config.toml
num_hidden_layers = 12
experts_per_token = 8
optimizer = "muon_variant"
beta1 = 0.95
max_seq_len = 2048
Below are experts of layer 6 (counted from 0) of a mixture-of-experts language model. Rows are named router (the router's row for the expert) and show model dimensions 0-223. Each number is 128 + 32 x the weight over its row's rms, rounded and kept within 0 to 255. Numbers have three digits each.
After each expert's rows: "comes after" lists some tokens at least twice as common just before its tokens as in all text; "gets" lists some tokens that make up at least twice as much of what it gets as of all text. This comes from a sample of Wikipedia text that the model never trained on. Tokens count by the router's weight.

# expert 12
router:072122125098142131101165137155137099154122174103144151124102178108090159142111084083140150028135110108069114133153065157173084143094097156139217161150133135092116086137106168173124164182166145099161133146174120166090094093112058135109151143147140167123145073164130121219153119126146083115125183111155153131157123146183092207119124157078120121124133146155183142127109151102118106178139138133159113061115068150085175153132094164123085100111139097100147056094087137092142099121118189098123096139108170066083146105090078095160158132087146085122156117159116145105181153159115158101118109202110128170130143123171072143138131139125126111155165092102109141122129155101194111121111
comes after: "\n\n", ".", "\n", "==", "|", "of "
gets: "\n\n", "\n", "the ", "of ", "==", ". "

# expert 29
router:161118173140156093134161145114159129142101153111098076139106104088164129135088114108113163087181135123099135100140141152161127103116148108121227079155127076140202088145082125165184110150126213098120121095119091148109072092112114103179182187212146135134095125138116124083069201176125100054131097118122130155166140139090123170096174167153149081109145123160183119118172141078109080083131133122136110154093160126093154117129109140085177160154099118143081078111179145121116108073111105101129094164153169117117161155147082113162166129132132143115183132116134111132168089173168151137145110101098106154156092215145099058120081152112136102116101145131150063134132080109152110086139
comes after: "\n", " ", ") ", "0 ", "1 ", "2 "
gets: "| ", ", ", "; ", ": ", "(", "and "

# expert 11
router:099144114091143143134132117116120123139165191145134053128143065116135157133133164126165142045113116181101049119151144141134140139148153139123166134147092130120135105153147122178129150124124132048179090140208102164109130154161121133085164116157146120097105167155139136167092137178128132168132164112126164143154123174092130101169126142142100113113131151133196171141084097125081088123170139165103153047130117111162217112157093118126112121162137126135125145148082201089126113061069116088136106130106104121101212168103087165133197206160113145046108077132123157167162088147201142138175049150112129109109161119154097155112156158083113145140148121127103133130133171148187132123136
comes after: "in ", "of ", "to ", "In ", "at ", "on "
gets: "the ", "in ", "of ", "201", "200", "202"

# expert 27
router:151210130098137115111121077128179103138139172145158149125072154126122142142120202153179138158119124145110089138068113141163096189077157136160166156102114130108131191121127124160176128111181137106145240135113112078130127140134160109127141115202099099092124159119090146202174139151078161152101114102094168143177121135124092092099096175104096121131116148134085136085204121151133173128131159103099117150172118179124137117184144142205089110133180171096151119190139115090099125119135097098139136129102169118162149104135040125126076223068145091109114086185083130109144127148108089090140117139157152159134172165152101162114135098108198160130159134101102117151113106122135129136145
comes after: "| ", "\n\n", "'", "- ", "|", ". "
gets: "the ", "a ", "The ", "|", " ", "s "

# expert 16
router:154140155162149169111158172118164102105151148128133030085147094114132193081067193080147110114110079128135083157164104121130070133145185093173194178139117128054153101102052085169098169099123151150127116108128107130108155117136123094105161128212128110144185139168147112205103135145110088151080171095091163163148150147120153123143144123127119075174147122134136154157163113091098164124130124097113117141135097142079174099140106173147157131173173169081087099119088105112162103059112131137163122129104148099131193139128111134103191173093145172147190087133096067165158120143132102149152119139120147170091142118168117181137084162104094124144179100142093130135116119121151187149167
comes after: "\n", "|", ". ", ")", "He ", "he "
gets: "\n", "in ", "the ", "to ", "of ", "- "

# expert 0
router:141124207095160154118171128070139129172088155144071143152172126128123124150058154134168056088131120175116140145142082192155112162094172116143146113111147135111110115172088137165212165106133160109131132108123131157136150157159110149126115150198139120151118079131166065192128107146109126123148128161162163129128154134157022144123116148145137125162145093177145111091158119106107138058176157165150094141114079103133139135098159122179143118131161144142152085109188150127123121136150094170114132113145112101099105160104157148136141129106119132066188066148052185153132118150106120124086125126154113087093102172144104047115139159045116153131167118077085095139107121047201167158131
comes after: ".", ", ", ". ", "==", "that ", "==="
gets: ". ", "\n\n", ", ", "the ", "that ", "The "

# expert 25
router:092170120134144094143127124135183122137120187152134124131147093098140099147117132150125140092120126131122133190140133107138050131114153136158191071133101072130118137142087093174216126110142114140169148148078162170088055117145098120160106165158143162138106129092166198153108195123134132113104161096115084151118115124126105129123102193131086145106127138113112090152140044138087078145134160076161122095061115115116138120101135129185112102086108150108123126104126162104074108091152100166071107127178091056178213147109074123182123187038136091171174133149136129100134114116108100128160094091152194072159109172075137081095100117129182148084108120117133111145103126169113109155153
comes after: "| ", ".", "–", "1", "2", ","
gets: ".", "–", ",", " ", "1", "0 "

# expert 39
router:128071155196141150100170142134126101125110221135105117088143098107126145078092155105097136124164136099060142146168213119116128062125199137126135115099124082132177105094119150169123111099111187113130157091109126157105123132116056113112133139182122099126171164124099150078117210116129152101079145121143134169103133164142152106126139168124121131134142120100169107132147129046100081093153129130142126097152154135153106167095129142126066130125129120126089084145134135122132158085015124152131141156145161092112226178160092126153117167099173155154183093107148162085169118150109181128128066101148148117137136137091146047137105150144128152138141101098159157105193092091141156052107
comes after: "\n", " ", "201", "200", "202", "0 "
gets: "| ", "- ", " ", "; ", "201", "200"

# expert 24
router:157148122125157121148146132163092096147104120142142115138103148136136169100116136098203144095178128127081119174079131098180109126151165112129131092133146087154234124104028103143148169099138095082151125082115118125127116104118092109117097131157100100143153111118022165086092182118118079112094129140205122127108154127069137086129082138155139067136141122159068110091118150113109105159212142122107084118121126139107129111167105177174126153197145137104090085132160120143092124059062133192140084133106150131120142156154099139204169175119112094130107127117135114140163142189118139128111147108076125157122171130164164101091088115075152176148098056120138076174150101086145159139129
comes after: "\n", "(", "\n\n", "- ", ": ", "; "
gets: "| ", "- ", "(", "\"", "S", "H"

# expert 35
router:106143149084141074139181123123146120188119139117133105124115138098119170111116158178157105136086111124137104179149177112146100108095081143160160102150159042157186081196111139128191112130148127112198110106043153168116091067115091096124134206167150117165173170085174158133137153160154176126069143101175107192170155135089145092156121171104137141122079109086118136076147152133106075129097120116132122134114092168142112122132088104186131149132094128086114118133126184124144110111118141131117112104196091125181152109123106133158181190103138130130127113168132101131128151155157109159134046129099171116069134193156116133091189065090130093098165136127144134075149113095065121142178
comes after: "| ", "H", "; ", "N", ",", "B"
gets: " ", "1", ",", "0 ", "W", "3"

# expert 18
router:157146176133128117088096140133148101151161160130147074125184143061117135146098152117132117110130133151105100145106083122169104184108162145127131136130114081105172136127122119212200200139148128117121106144120099086125107201147149088132132098200100133139133109152075092160103064143158148144154123137076139110145147121148112124158152144085074102132184167118137065073101153072097096114149192126111066108127094129143153160174092157118074124150179104123125129136143116059157132135151126088143106099137150125113185128118143118111152117038093142104120070168092195094156122146136137145129113155150088138143116121169073087121144137026168098139153101088112035142134107147218155105143
comes after: "of ", ", ", "'", "in ", ". ", "with "
gets: "the ", "and ", "of ", "a ", "in ", "to "

# expert 19
router:130136207176129140117134048106200148126082138114060122127155139124222083113111138161105135122082080113117145116129117099109127168124150122131090119121128115132138127142088104150133112159131136124147154128151084124123090129135105068160064124182154140097155136175126116114110151077153125113090144114078172140104195151172099082060140144144150077140154098092064129128154158095150139035174140153122121122094108172093131135135061126136153166113197125100117082107174172113101134136166149114168163131137156122125148133129061163154077178064128116088187127167107118155134092210171126114125111090123162143119143162122070072174146096110132139141184120107129081132149088120190199100155
comes after: "was ", ", ", "|", "is ", ". ", "It "
gets: "was ", "\n", "is ", "a ", ". ", "as "